Below are experts of layer 8 (counted from 0) of a mixture-of-experts language model. Rows are named router (the router's row for the expert), down (a neuron's output weights, with its number) and show model dimensions 0-127. Each number is 50 + 15 x the weight over its row's rms, rounded and kept within 0 to 99.
After each expert's rows: "comes before" lists some tokens at least twice as common just after its tokens as in all text. This comes from a sample of Wikipedia text that the model never trained on. Tokens count by the router's weight.

# expert 111
router:51 76 22 28 73 85 70 47 85 30 54 62 66 46 48 31 54 44 43 62 54 32 38 37 55 49 43 34 48 56 34 50 48 52 59 17 84 66 69 38 55 65 77 48 76 42 39 46 60 34 54 58 44 43 50 50 59 55 50 41 45 49 33 64 58 52 51 81 42 79 67 24 28 73 76 56 45 79 41 29 67 35 49 50 41 31 78 34 47 49 60 76 51 53 68 37 67 41 37 73 60 33 49 36 61 51 47 34 22 51 53 57 46 51 55 56 45 62 64 33 43 46 21 48 34 57 32 36
down0:38 56 52 45 16 42 56 61 61 52 55 24 55 45 39 77 30 49 43 45 59 53 38 45 59 53 46 46 25 34 53 41 39 34 38 62 39 52 58 56 36 37 67 54 26 59 19 56 45 57 41 99 69 51 37 31 31 43 50 50 71 48 46 64 50 17 24 59 56 68 71 49 62 53 39 84 47 45 50 64 34 59 34 25 44 65 42 59 57 45 68 70 47 27 42 68 40 57 37 54 49 06 26 74 57 66 42 28 21 43 41 62 65 43 46 27 65 34 46 52 48 62 41 58 64 47 81 35
down1:39 50 40 44 25 76 77 77 41 69 55 66 41 55 63 51 53 36 14 51 54 50 67 33 65 56 43 44 79 37 71 35 27 34 60 43 66 56 47 57 64 50 55 34 49 54 67 46 40 31 37 68 89 60 38 53 28 47 40 62 63 31 55 63 54 23 52 62 45 57 53 57 52 50 63 62 54 50 56 67 48 37 52 64 66 47 54 34 43 53 73 29 63 30 53 71 28 61 60 71 58 37 73 20 51 63 45 76 41 39 66 52 31 39 46 38 47 35 72 69 82 41 92 69 69 33 54 42
down2:57 36 69 57 46 53 28 62 49 67 64 39 63 61 69 78 31 18 34 31 37 29 58 73 55 69 48 50 65 74 65 42 49 31 40 54 65 62 66 56 35 36 93 61 12 45 46 58 43 49 39 50 55 29 60 48 58 41 68 42 22 28 46 46 36 51 39 55 35 67 55 38 34 53 57 72 35 47 72 39 60 54 49 45 46 66 41 55 79 62 42 58 58 20 65 40 49 54 63 81 50 46 48 57 42 21 54 56 35 40 76 41 37 75 61 46 38 66 05 39 69 50 59 41 40 58 53 52
comes before: "1", "2", "20", "19", "15", "21"

# expert 114
router:40 42 61 51 54 62 37 46 57 37 63 42 64 68 39 67 64 32 31 37 58 60 55 63 34 32 63 30 62 76 31 50 71 48 48 38 58 66 63 54 36 40 31 48 55 72 77 68 56 46 51 56 33 38 37 55 51 54 25 48 36 55 52 57 56 36 32 71 39 58 72 44 37 58 46 55 62 36 24 54 74 30 37 43 18 53 32 36 54 67 48 50 86 20 45 30 51 33 22 89 39 26 46 34 53 56 61 59 44 72 67 39 71 65 36 35 53 99 58 69 44 69 36 47 48 46 42 50
down8:51 32 43 65 52 39 44 39 49 26 52 41 50 31 57 65 41 55 96 77 58 47 54 49 84 54 49 74 24 42 64 43 46 69 51 39 48 65 36 66 44 64 11 74 37 56 42 47 40 55 40 73 48 53 57 53 49 35 63 37 34 64 59 39 58 77 57 38 61 64 52 61 50 34 56 62 41 28 34 64 48 54 36 64 31 55 41 45 38 41 33 42 62 81 71 71 48 50 39 68 49 58 74 35 71 22 69 78 41 60 77 38 62 35 14 53 55 38 53 57 25 21 59 59 50 64 36 52
down9:59 52 43 70 65 59 42 90 59 41 62 66 44 36 47 47 61 46 35 45 55 89 15 43 41 73 48 66 42 30 20 52 58 62 62 39 36 57 56 44 37 45 70 45 26 53 49 36 56 23 50 54 70 44 72 46 54 47 49 30 47 46 56 44 72 43 73 34 73 53 36 44 32 60 76 39 73 48 53 66 31 78 33 69 32 38 74 38 58 42 25 61 58 50 54 14 74 49 65 61 54 23 33 60 48 60 44 33 35 47 47 52 53 49 53 49 34 57 55 57 22 76 37 73 76 47 61 52
down10:76 37 54 51 58 18 49 37 47 34 41 72 69 47 46 59 71 45 45 45 40 54 20 42 38 66 49 60 74 49 45 23 15 44 20 57 46 62 58 37 19 57 21 47 36 58 46 57 59 31 44 52 33 45 71 17 20 45 45 61 25 59 51 42 35 55 54 76 73 56 44 62 48 50 38 55 46 53 20 82 52 62 54 46 62 39 50 71 59 40 45 49 60 53 58 31 64 73 41 33 64 47 64 43 50 85 46 68 23 40 18 46 48 53 68 39 65 72 82 48 40 61 48 48 46 58 45 42
comes before: "1", "2", "8", "86", "85", "87"

# expert 212
router:60 48 69 58 41 30 78 54 76 63 21 35 40 47 40 55 44 70 74 37 53 39 71 32 40 32 60 62 53 45 26 42 34 57 47 42 53 36 55 52 53 47 54 50 62 68 34 28 49 43 31 36 60 39 21 55 29 47 42 52 25 66 42 67 65 46 30 47 27 83 40 55 54 66 50 29 47 23 24 62 58 73 54 66 42 91 54 46 44 55 54 45 73 43 64 28 54 45 54 69 46 19 75 32 63 40 32 30 74 53 71 41 45 40 83 52 46 48 38 35 35 29 51 27 47 50 60 60
down5:53 44 39 64 23 33 53 53 52 44 32 47 48 48 42 37 52 59 41 63 70 39 66 69 49 54 47 62 68 01 30 30 43 65 67 76 46 45 41 43 42 67 28 44 39 37 37 45 42 48 53 61 42 56 57 63 45 30 30 60 47 32 58 41 46 61 42 58 25 81 69 45 44 55 68 52 60 47 32 56 57 44 37 32 44 67 49 32 35 90 30 60 75 69 72 61 17 43 59 49 43 55 20 51 52 68 29 26 56 29 31 50 52 77 39 24 39 42 77 26 31 51 34 41 51 49 51 74
down6:50 68 52 57 62 91 46 51 38 63 52 67 59 41 73 46 51 56 71 69 71 54 35 31 44 60 59 74 59 46 58 37 54 19 42 38 45 83 27 46 39 48 50 29 42 63 66 83 19 22 31 39 51 65 48 47 66 41 80 44 58 38 54 67 45 32 50 54 43 62 52 67 34 31 69 24 49 66 54 48 52 43 48 22 46 52 50 44 50 68 28 48 46 46 50 57 33 17 53 21 54 41 49 69 32 34 53 31 50 53 71 46 32 69 68 31 27 61 31 40 75 58 53 49 52 41 44 81
down7:64 39 55 53 54 47 60 41 27 36 57 72 58 33 31 51 40 87 57 12 80 57 56 36 74 75 68 24 45 40 29 45 77 53 31 63 46 85 66 50 38 55 62 65 35 44 39 22 52 52 62 41 50 53 40 32 58 54 56 38 32 16 16 65 73 51 35 59 35 70 59 39 47 53 50 46 37 65 50 47 41 41 71 47 39 59 55 36 65 49 60 50 49 41 71 41 78 44 42 37 59 61 53 37 58 80 53 50 40 46 61 36 92 39 57 40 76 58 69 56 46 50 46 46 42 37 54 76
comes before: "-", "| ", "|", "- ", "=", "==="

# expert 69
router:56 36 65 65 31 67 37 55 57 27 61 70 63 51 58 39 46 52 47 41 43 43 33 52 42 45 51 63 38 50 77 38 57 27 33 59 71 38 72 32 62 67 92 63 64 54 38 49 52 67 59 66 58 66 38 91 57 47 32 34 38 48 53 54 81 36 42 53 29 66 45 45 28 64 65 38 50 48 57 47 59 22 62 41 45 76 50 35 65 53 51 56 60 52 81 25 39 43 41 49 37 53 77 75 82 38 47 37 74 62 47 46 70 69 64 41 26 61 27 47 37 44 39 43 33 74 79 60
down0:77 39 62 61 35 51 30 71 49 28 71 54 67 58 65 53 63 57 61 88 77 23 63 39 49 68 54 69 59 58 61 54 62 47 38 69 80 35 39 34 50 68 68 43 52 42 30 13 36 59 39 57 66 41 45 62 46 53 13 48 59 39 40 58 37 34 48 66 70 72 80 56 36 21 67 41 49 65 56 63 66 55 46 31 42 71 41 47 43 46 84 62 45 70 44 61 57 41 49 48 48 52 59 38 54 59 44 44 46 15 70 43 45 55 38 54 63 42 55 44 35 67 62 33 31 55 86 37
down1:47 22 54 59 50 36 46 32 49 49 49 72 69 66 70 49 29 91 64 53 60 57 50 67 45 67 42 58 49 43 73 55 52 40 29 69 31 19 51 48 75 38 61 62 77 69 27 51 55 63 46 61 60 68 50 41 33 75 22 32 51 53 54 31 75 32 38 42 31 79 75 64 41 47 26 47 49 54 37 39 51 44 57 51 52 47 29 36 55 37 92 36 38 46 63 48 60 40 47 57 37 61 56 55 46 34 46 81 61 69 37 37 29 38 47 47 60 58 23 25 47 63 35 49 74 47 57 27
down2:60 43 67 44 69 57 40 70 71 65 66 43 81 52 37 61 63 47 26 77 46 48 53 36 51 61 61 58 38 17 53 63 73 43 91 62 33 58 69 60 38 47 54 68 28 49 53 53 44 62 42 59 40 50 35 31 48 18 54 54 27 28 72 49 32 62 33 55 10 69 40 38 60 67 17 49 34 46 50 35 65 45 26 58 51 40 23 66 68 44 60 51 51 64 55 46 47 50 61 37 44 24 38 69 38 80 56 64 63 54 43 37 39 40 28 49 75 54 61 33 51 47 68 74 49 73 42 44
comes before: "| ", "|", "-", "The", "- ", "==="

# expert 130
router:50 47 62 56 47 78 43 33 14 43 48 46 50 51 52 63 47 28 41 53 62 40 31 50 51 56 70 54 37 22 74 49 40 13 57 75 47 33 72 64 37 37 73 42 50 42 60 42 23 42 47 64 63 33 52 66 33 53 70 55 54 45 36 35 38 50 46 29 59 59 42 32 28 54 35 50 51 44 56 48 40 70 74 54 66 86 70 45 71 43 22 43 60 99 43 58 57 47 43 48 59 53 59 56 70 62 55 69 57 21 61 25 64 55 38 53 56 34 24 42 60 31 31 55 69 28 73 37
down8:63 50 58 47 74 37 61 67 31 57 45 56 48 51 42 53 25 72 48 73 69 56 72 53 62 43 65 46 57 35 59 77 23 47 68 17 71 55 42 50 54 41 34 55 35 50 23 16 70 62 67 44 30 62 43 45 65 51 40 50 44 23 62 28 57 36 40 25 17 45 51 33 59 66 56 50 52 73 74 54 45 45 85 62 57 57 29 38 24 46 55 54 43 62 54 49 52 35 81 26 40 65 33 54 26 57 37 80 53 66 22 50 43 72 52 35 42 64 29 52 47 41 56 71 45 65 45 47
down9:48 51 51 73 57 56 72 70 51 38 80 55 52 52 58 67 58 47 47 40 30 54 15 21 56 34 63 51 15 42 80 30 26 51 48 61 51 64 59 62 70 60 44 29 79 35 68 38 46 77 21 59 62 47 48 43 55 46 44 36 19 53 36 23 58 65 42 37 17 56 34 31 50 35 47 16 50 55 35 30 29 67 57 43 70 59 67 35 33 55 51 66 68 27 57 36 35 56 52 50 43 63 41 21 48 50 56 30 61 45 46 52 64 38 52 44 45 44 20 32 68 33 46 48 59 42 63 55
down10:58 33 57 53 54 35 57 36 65 34 56 69 23 49 44 50 30 37 48 69 38 46 64 31 38 58 75 60 61 60 99 39 63 58 37 46 71 54 49 73 66 40 53 47 63 53 66 66 46 31 76 23 58 53 67 55 46 74 51 26 36 46 39 51 41 47 49 43 29 44 50 82 42 52 50 43 31 24 30 57 56 67 34 35 61 45 29 42 21 45 69 59 65 37 26 39 46 62 44 42 23 53 62 61 51 36 42 45 50 62 75 77 48 23 57 34 40 45 65 32 80 62 37 29 37 65 32 45
comes before: " | ", " |", "–", "; ", ".", " m"

# expert 53
router:61 19 57 72 17 43 43 30 28 47 33 66 60 32 69 41 76 46 42 58 42 46 30 47 68 56 34 69 41 56 43 48 32 35 63 31 55 62 61 78 63 57 57 65 47 16 50 41 71 55 34 34 55 70 36 61 21 47 16 63 48 51 66 47 59 15 32 51 43 36 54 42 46 42 65 39 25 35 50 46 15 37 29 25 59 58 33 39 68 53 55 44 50 43 46 22 37 39 59 48 46 28 48 48 48 34 60 43 48 78 23 57 49 53 69 59 42 81 52 32 30 48 61 63 57 43 66 50
down0:48 65 56 58 52 45 61 52 71 57 54 52 42 53 60 59 37 66 47 47 62 20 36 31 37 37 57 50 52 39 50 05 37 72 59 43 15 59 47 56 68 40 19 41 57 56 54 58 75 69 43 63 34 65 84 74 51 40 49 34 54 61 31 45 48 63 66 61 52 82 40 32 63 46 62 50 43 52 66 36 19 60 39 58 45 60 13 41 56 42 91 39 37 36 54 55 43 35 44 35 56 58 83 25 45 58 52 35 52 50 25 66 69 63 71 44 65 42 44 42 41 37 49 62 21 48 32 66
down1:85 55 76 71 62 41 43 49 51 39 88 53 57 37 45 56 68 60 50 66 24 51 44 63 60 51 66 51 10 51 22 49 50 14 55 51 44 48 43 78 66 32 48 70 45 38 39 63 52 60 26 40 15 48 43 58 69 65 40 64 50 34 44 37 56 35 60 48 54 48 37 52 60 65 60 47 28 55 66 58 44 53 48 57 66 27 23 64 58 63 49 72 72 59 61 52 57 41 35 31 60 44 65 32 12 57 60 65 48 39 54 61 65 46 73 50 68 25 51 45 50 80 49 74 59 22 44 64
down2:52 58 48 52 49 86 36 80 43 54 51 69 55 90 59 68 49 61 37 31 55 51 62 21 43 42 32 61 42 49 56 21 55 54 42 53 47 31 64 34 48 39 44 52 53 31 41 89 47 42 70 30 40 44 32 51 25 20 57 07 32 57 52 67 57 27 47 45 54 80 66 61 39 65 50 67 68 78 51 43 53 48 49 51 46 48 48 20 43 51 51 51 65 43 64 40 59 54 48 30 83 39 39 60 32 70 80 44 63 47 39 55 56 49 48 45 36 71 31 73 46 66 21 44 51 39 54 50
comes before: "\n", "\n\n", "6", "5", "7", "3"

# expert 97
router:44 59 59 36 27 61 41 48 56 61 74 50 49 44 48 57 52 39 33 29 84 67 62 70 59 58 42 73 73 33 77 45 46 68 64 56 43 50 57 25 73 26 65 40 47 34 38 37 72 32 51 52 43 57 64 70 49 29 56 36 29 44 77 28 39 48 85 31 14 38 42 22 32 44 38 32 29 43 27 40 24 65 38 63 77 46 27 38 71 77 58 58 53 66 35 53 61 66 62 33 52 31 50 43 38 35 42 47 46 56 68 65 83 39 45 55 44 49 44 63 47 49 54 51 64 42 35 52
down5:76 73 71 52 33 82 19 41 64 78 55 41 62 37 57 57 27 88 48 48 37 56 50 34 62 43 52 62 30 65 55 45 32 51 38 47 37 46 58 73 59 50 67 35 56 44 54 39 75 39 62 56 74 57 37 39 68 58 69 62 54 48 76 41 75 67 50 74 53 50 33 62 52 51 46 44 50 07 55 54 66 54 56 69 45 57 53 51 32 32 66 41 53 59 49 43 71 46 10 67 43 56 66 48 42 67 47 54 66 73 46 50 56 68 39 83 61 56 53 49 26 65 34 76 78 62 32 39
down6:51 22 73 65 74 54 43 49 58 55 47 31 40 39 51 39 39 71 33 38 43 50 53 45 36 60 58 65 51 62 45 32 63 20 55 64 49 33 33 71 33 62 43 64 38 33 38 56 61 81 54 61 68 23 58 44 39 44 43 69 35 55 35 74 38 51 36 50 60 76 64 15 58 68 57 40 21 50 17 51 23 42 37 61 55 47 34 51 58 54 75 39 78 64 42 64 36 59 48 64 70 74 59 66 52 72 85 34 48 57 33 65 30 47 45 35 57 70 58 51 30 69 46 44 36 75 41 30
down7:48 24 31 34 76 62 43 46 50 45 68 31 39 62 63 42 52 20 52 36 62 41 62 40 23 39 48 70 71 56 48 31 49 89 65 32 59 43 63 60 47 57 55 39 42 39 64 47 25 45 64 55 53 64 40 76 45 39 53 75 57 32 37 41 23 63 30 31 45 58 20 55 42 43 53 31 45 55 32 55 50 55 47 69 61 44 64 62 69 56 25 65 41 55 51 57 42 70 39 62 65 26 69 19 56 75 47 72 77 25 31 46 40 48 35 51 30 48 16 15 36 56 38 43 57 53 35 41
comes before: "\n", " Plant", "\n\n", " | — |", " Arth", " ·"

# expert 224
router:67 50 85 51 72 54 54 74 72 73 34 62 32 66 66 49 36 45 73 82 24 53 66 35 35 53 27 59 57 53 33 33 24 52 59 56 46 50 31 59 48 61 41 46 38 69 40 50 20 62 38 44 46 57 37 59 32 47 37 31 31 34 42 59 51 68 47 68 55 52 46 77 62 35 59 30 53 31 41 30 30 54 71 94 28 63 48 45 45 78 53 54 59 32 58 83 54 64 52 54 46 36 52 59 62 72 59 30 40 60 31 60 23 46 43 62 58 35 49 36 48 74 47 29 54 58 64 63
down5:30 49 45 30 65 71 55 39 65 55 47 38 44 82 52 38 41 63 66 50 57 43 51 29 51 25 63 42 59 67 21 39 48 46 54 02 69 37 13 35 36 46 56 46 46 55 37 35 41 73 48 73 49 32 56 51 30 28 59 47 53 28 66 70 56 52 40 54 43 56 47 65 10 51 50 52 37 94 70 40 41 60 43 50 51 43 82 45 37 55 57 60 86 64 16 41 44 26 28 39 41 25 51 48 29 58 47 68 55 68 44 50 51 51 46 35 45 41 61 48 60 36 55 64 64 42 62 45
down6:64 51 30 63 57 52 40 39 50 44 62 47 58 17 15 35 61 59 46 40 55 49 38 51 63 58 69 41 46 32 52 37 49 43 20 46 72 36 33 50 72 52 86 51 32 74 45 37 68 55 50 91 18 66 64 31 55 33 40 46 50 55 63 58 46 46 37 30 38 69 43 66 44 43 53 61 26 45 55 54 56 64 54 46 67 71 72 51 06 77 62 16 39 43 53 59 44 71 54 56 56 46 55 52 81 37 39 67 44 41 67 42 40 51 48 51 54 55 81 51 28 28 30 79 53 47 47 44
down7:36 42 71 64 39 57 74 61 34 48 57 45 65 18 41 52 50 23 47 53 43 37 27 21 69 34 57 74 55 51 21 61 46 50 58 44 38 14 70 35 54 41 75 30 12 78 35 51 54 40 37 74 48 32 35 53 50 59 47 48 44 34 39 57 60 50 57 31 68 51 76 40 30 47 55 53 23 49 40 60 48 42 46 57 55 29 36 69 64 33 57 30 53 44 46 26 61 54 57 62 36 33 37 66 57 57 85 34 52 49 44 27 71 59 81 37 43 41 69 35 36 52 45 34 47 25 35 39
comes before: " the", " a", " to", " his", " an", " that"

# expert 104
router:75 73 68 38 66 59 69 44 50 42 54 33 75 44 57 56 29 82 30 56 37 18 48 52 28 51 35 42 57 50 64 37 49 47 75 63 40 55 85 87 41 26 77 43 50 36 56 34 35 50 54 75 52 52 51 56 59 61 45 45 51 41 53 44 34 55 41 40 60 55 62 20 24 41 34 62 35 62 26 43 48 40 40 51 38 50 62 64 43 46 48 45 73 45 17 45 39 35 60 43 41 49 42 59 59 59 56 64 62 27 29 23 61 44 40 17 59 93 68 66 56 43 54 65 67 33 44 31
down0:36 60 94 53 40 31 44 50 39 41 58 64 64 27 67 39 45 54 53 62 64 49 44 54 82 48 37 76 22 37 52 49 30 41 63 58 40 52 62 36 72 48 29 61 53 59 48 67 57 57 46 59 57 42 50 64 76 61 48 77 48 59 50 48 39 45 68 26 48 40 63 44 45 66 26 63 26 28 48 61 32 62 71 37 34 14 55 57 72 62 41 90 49 39 48 37 56 33 51 70 36 58 37 95 42 62 63 30 66 47 51 45 50 60 35 61 70 73 78 66 68 34 47 51 35 49 52 55
down1:70 49 63 62 53 62 57 46 45 38 47 50 58 56 50 56 46 76 74 40 42 37 40 91 54 92 64 41 71 71 25 57 55 53 71 48 66 51 32 53 44 53 76 32 57 48 41 30 59 51 85 56 45 55 30 23 66 72 67 62 80 42 32 63 49 19 51 62 51 43 23 77 31 41 63 32 73 49 63 21 49 43 61 73 47 41 59 49 81 38 51 49 46 32 42 49 49 60 54 81 53 37 62 29 55 81 35 60 67 40 49 55 51 51 58 57 50 54 62 59 32 53 43 43 42 60 67 29
down2:17 62 42 51 50 59 47 84 59 35 42 66 75 56 71 43 50 36 47 45 62 28 47 57 39 56 65 76 50 51 62 51 40 33 22 52 52 61 48 41 47 52 74 72 33 20 45 49 22 60 55 56 43 29 52 47 55 55 43 39 42 39 66 49 55 67 66 51 24 79 58 30 62 61 63 23 52 32 43 65 63 58 55 89 47 42 35 71 43 18 55 20 54 34 20 49 22 48 55 64 61 43 58 54 39 31 65 49 38 41 22 49 60 47 66 35 38 28 46 23 43 70 64 22 61 47 56 40
comes before: ".", ",", ")", ", the", "–", "\n\n"

# expert 4
router:49 58 57 34 41 58 36 50 73 44 27 37 35 55 53 51 50 68 60 40 50 48 38 65 50 83 74 45 59 19 35 30 69 53 35 63 45 29 42 38 47 48 25 63 44 64 62 71 35 49 33 55 46 34 45 30 71 25 72 63 45 70 33 43 27 56 56 56 77 37 40 74 63 37 49 57 71 42 66 59 53 29 89 77 46 46 51 19 59 74 57 30 46 53 60 46 31 54 37 50 66 22 59 64 58 61 50 63 65 65 44 81 57 65 58 54 52 65 65 87 47 31 62 59 46 41 78 50
down0:53 19 53 52 60 55 22 63 53 48 30 47 57 84 51 63 47 66 76 28 60 32 34 45 21 76 63 67 55 39 25 69 20 70 48 51 72 76 44 57 38 33 58 62 87 45 44 69 62 47 55 41 86 46 28 52 65 50 55 68 38 75 23 50 26 46 48 61 45 49 44 40 59 53 30 63 52 71 64 29 43 59 61 62 20 56 39 39 59 34 42 71 26 62 52 81 43 49 39 54 25 31 63 50 40 53 46 40 48 58 44 37 49 67 35 58 50 60 40 50 67 40 31 49 50 73 52 46
down1:54 37 51 82 69 42 52 54 30 48 67 60 70 55 46 48 58 35 48 12 47 46 60 47 52 67 63 53 46 10 53 75 50 57 55 56 35 49 55 41 49 40 60 67 55 41 37 58 43 51 41 75 53 69 33 44 56 40 65 57 47 51 56 49 84 73 58 48 62 53 75 54 64 40 41 00 37 65 38 38 56 28 41 66 36 50 84 56 47 65 17 30 49 46 38 26 57 51 51 37 56 40 65 60 85 72 47 46 46 44 24 52 37 61 69 50 46 47 31 30 39 72 70 36 60 55 71 82
down2:54 50 64 44 47 32 43 41 75 55 48 47 66 62 50 43 64 46 47 70 51 59 40 72 40 32 69 31 52 21 48 54 54 44 40 82 61 29 33 46 45 61 41 53 81 35 47 62 47 49 57 52 59 35 53 82 39 53 47 41 42 54 23 55 34 34 62 61 56 53 36 72 44 37 58 51 41 65 28 61 68 56 02 52 46 47 55 48 76 20 14 52 24 60 42 79 38 54 44 84 23 33 39 46 48 38 50 65 43 44 49 27 85 39 52 43 34 28 38 39 33 67 60 71 57 68 49 66
comes before: " of", "ed", " to", " of the", "ing", " in"

# expert 48
router:56 68 35 47 74 54 41 43 32 31 58 54 51 64 54 62 25 48 56 63 34 36 38 57 31 63 82 41 51 52 46 44 57 49 49 30 53 45 71 48 31 51 58 56 69 67 13 35 60 41 34 49 29 62 56 35 61 71 46 46 35 39 57 59 38 68 28 50 78 40 68 44 30 23 80 55 68 78 84 33 56 31 61 41 30 54 71 61 59 29 74 64 23 69 55 71 42 43 59 62 29 39 74 57 37 61 56 49 63 25 23 48 57 46 62 32 63 54 67 58 40 44 41 57 36 40 71 27
down5:83 58 15 35 72 27 63 48 28 44 61 49 31 29 60 70 54 75 40 54 55 51 50 32 41 52 56 43 48 34 33 23 37 35 47 61 41 44 61 43 48 38 47 64 50 75 57 36 31 41 30 76 58 33 61 82 63 60 64 56 19 56 34 37 53 63 51 55 61 43 25 19 34 62 53 46 27 50 46 42 60 11 48 64 18 54 10 59 59 51 38 27 57 47 55 54 65 53 48 46 47 45 50 74 46 50 68 44 79 47 44 46 58 58 54 47 57 85 35 39 41 27 54 32 55 37 54 63
down6:56 28 54 47 54 54 55 50 22 52 51 53 50 24 28 52 55 41 39 42 58 42 46 89 77 57 66 53 36 66 51 43 64 32 37 24 48 50 25 52 43 56 48 38 25 55 43 58 80 56 31 87 47 24 47 78 29 41 60 46 47 49 51 52 64 62 67 63 43 41 67 48 38 48 56 67 54 61 62 62 77 40 68 64 79 67 55 75 47 48 73 76 64 48 50 52 37 43 42 56 67 45 76 58 61 65 28 57 47 40 38 41 42 57 88 70 61 71 41 18 58 17 50 63 45 72 41 38
down7:35 75 51 61 57 54 72 69 58 80 41 59 51 33 54 67 49 27 62 60 61 71 48 37 58 37 48 59 24 71 59 21 55 39 61 56 58 53 58 58 35 19 39 54 46 34 34 75 47 55 50 59 59 68 55 61 66 44 31 60 60 79 62 47 58 61 26 45 78 59 70 21 50 41 63 69 62 53 65 32 23 57 32 75 49 75 42 51 32 51 52 37 49 21 66 21 24 20 51 39 67 52 67 58 06 51 62 57 56 35 31 40 21 62 39 48 37 51 61 45 52 50 34 50 44 47 54 47
comes before: " of", " of the", ".", " of ", " and", " was"

# expert 180
router:41 85 31 64 23 54 37 39 54 31 42 65 48 52 33 58 49 56 44 40 46 33 36 40 48 41 42 30 44 50 45 64 48 62 55 20 51 65 61 73 64 40 46 67 75 59 38 82 64 67 38 34 44 27 72 36 56 58 27 70 57 25 67 52 61 54 49 51 50 83 55 59 32 57 52 71 34 68 32 61 89 44 45 47 48 30 43 60 53 68 57 81 59 47 45 45 75 26 47 82 34 51 54 66 62 76 44 58 58 31 58 50 79 57 47 64 51 69 52 50 60 32 11 49 45 46 43 37
down3:96 62 36 66 73 62 42 80 71 63 51 54 46 62 48 40 73 52 62 61 50 46 23 39 53 87 50 64 64 32 38 51 52 72 40 42 36 28 54 50 36 44 88 46 48 80 43 41 59 66 38 59 51 26 50 35 32 58 35 40 75 40 60 51 47 52 69 39 62 63 48 25 14 66 44 59 53 34 49 54 53 39 62 49 44 56 51 50 40 53 75 40 61 45 45 65 70 60 24 65 53 52 29 47 37 66 59 61 53 42 26 39 36 39 64 27 40 51 60 67 54 51 49 58 20 17 73 31
down4:54 75 81 48 26 31 59 47 33 26 45 77 20 53 44 65 55 57 36 25 40 52 42 41 64 45 63 57 32 69 50 59 20 53 33 42 62 82 59 34 44 55 33 27 49 50 63 32 50 67 60 54 53 36 45 32 35 40 51 47 53 53 33 46 60 42 46 37 67 29 46 60 75 51 75 68 34 46 38 35 17 36 36 63 30 29 59 69 44 52 44 51 64 77 47 47 57 46 67 69 55 46 59 26 63 66 55 47 76 66 53 69 29 34 72 54 51 49 81 42 28 53 30 74 50 23 39 53
down5:61 39 63 67 50 59 59 59 70 79 54 26 56 45 33 47 51 79 35 68 65 42 60 45 45 57 64 63 47 29 73 53 35 47 54 28 30 58 47 43 28 41 23 50 36 41 65 35 31 42 63 15 35 56 53 56 46 24 34 31 38 75 60 20 39 68 46 60 36 68 46 38 83 45 68 37 66 54 46 35 12 38 51 67 51 55 61 52 54 77 52 68 55 71 50 72 36 63 33 29 51 56 76 46 42 61 29 44 44 66 46 58 55 23 33 36 73 56 64 70 59 49 60 24 49 60 69 45
comes before: "1", "2", "3", "4", "5", "6"

# expert 210
router:47 62 56 78 66 64 62 20 48 36 50 59 52 45 54 68 51 37 44 32 49 32 47 44 31 54 46 68 41 36 75 41 33 57 29 37 68 53 35 25 46 45 35 54 32 30 42 71 47 59 61 13 69 67 46 70 58 47 40 45 50 29 63 67 38 72 63 63 69 63 13 28 40 34 72 45 63 34 71 52 65 48 17 50 45 67 66 55 51 54 50 50 48 29 27 48 43 64 53 54 26 32 55 68 12 24 81 62 50 58 37 31 50 51 62 57 67 51 56 28 41 46 46 40 73 29 50 40
down3:40 50 63 60 27 76 41 50 56 47 58 46 69 71 56 29 50 37 62 50 41 73 66 45 65 47 63 34 53 71 58 59 40 56 47 27 57 47 32 37 38 82 50 47 62 64 64 48 42 73 44 40 46 45 44 49 31 27 41 34 60 63 48 73 71 42 38 51 55 63 56 54 21 48 49 61 44 57 27 64 33 45 66 54 39 57 39 25 59 50 70 72 52 73 36 44 66 54 40 30 54 55 64 30 44 75 37 10 18 51 71 47 63 30 52 59 28 23 86 52 48 39 63 87 62 45 82 38
down4:64 54 53 35 67 24 61 45 81 57 59 51 18 42 59 42 62 43 63 48 62 61 53 47 29 64 75 40 70 45 47 38 51 49 44 35 30 44 65 49 55 41 68 26 51 34 49 42 43 23 48 63 36 36 54 29 64 45 28 63 38 45 54 64 11 63 45 88 59 46 31 36 45 42 59 53 59 69 35 34 78 39 63 50 45 36 50 67 57 65 52 56 21 48 70 66 78 47 64 45 70 30 76 42 36 58 33 70 72 48 86 76 52 81 77 43 39 38 45 62 52 65 41 44 55 54 66 44
down5:35 51 47 38 65 73 60 73 64 38 47 44 35 32 50 51 51 54 47 43 61 29 56 42 38 76 67 73 54 55 47 55 56 63 18 81 43 65 44 25 41 65 37 53 47 46 64 65 55 42 55 65 76 62 64 67 68 52 56 50 46 73 52 32 66 50 10 44 56 30 79 75 61 52 28 44 42 51 71 40 49 42 60 52 60 32 36 40 40 48 63 55 51 14 51 89 72 32 53 54 19 88 72 44 60 37 32 37 52 64 60 51 24 67 46 42 31 47 66 54 39 35 44 56 69 58 29 48
comes before: "\n\n", "=", "| ", "==", "The", "==="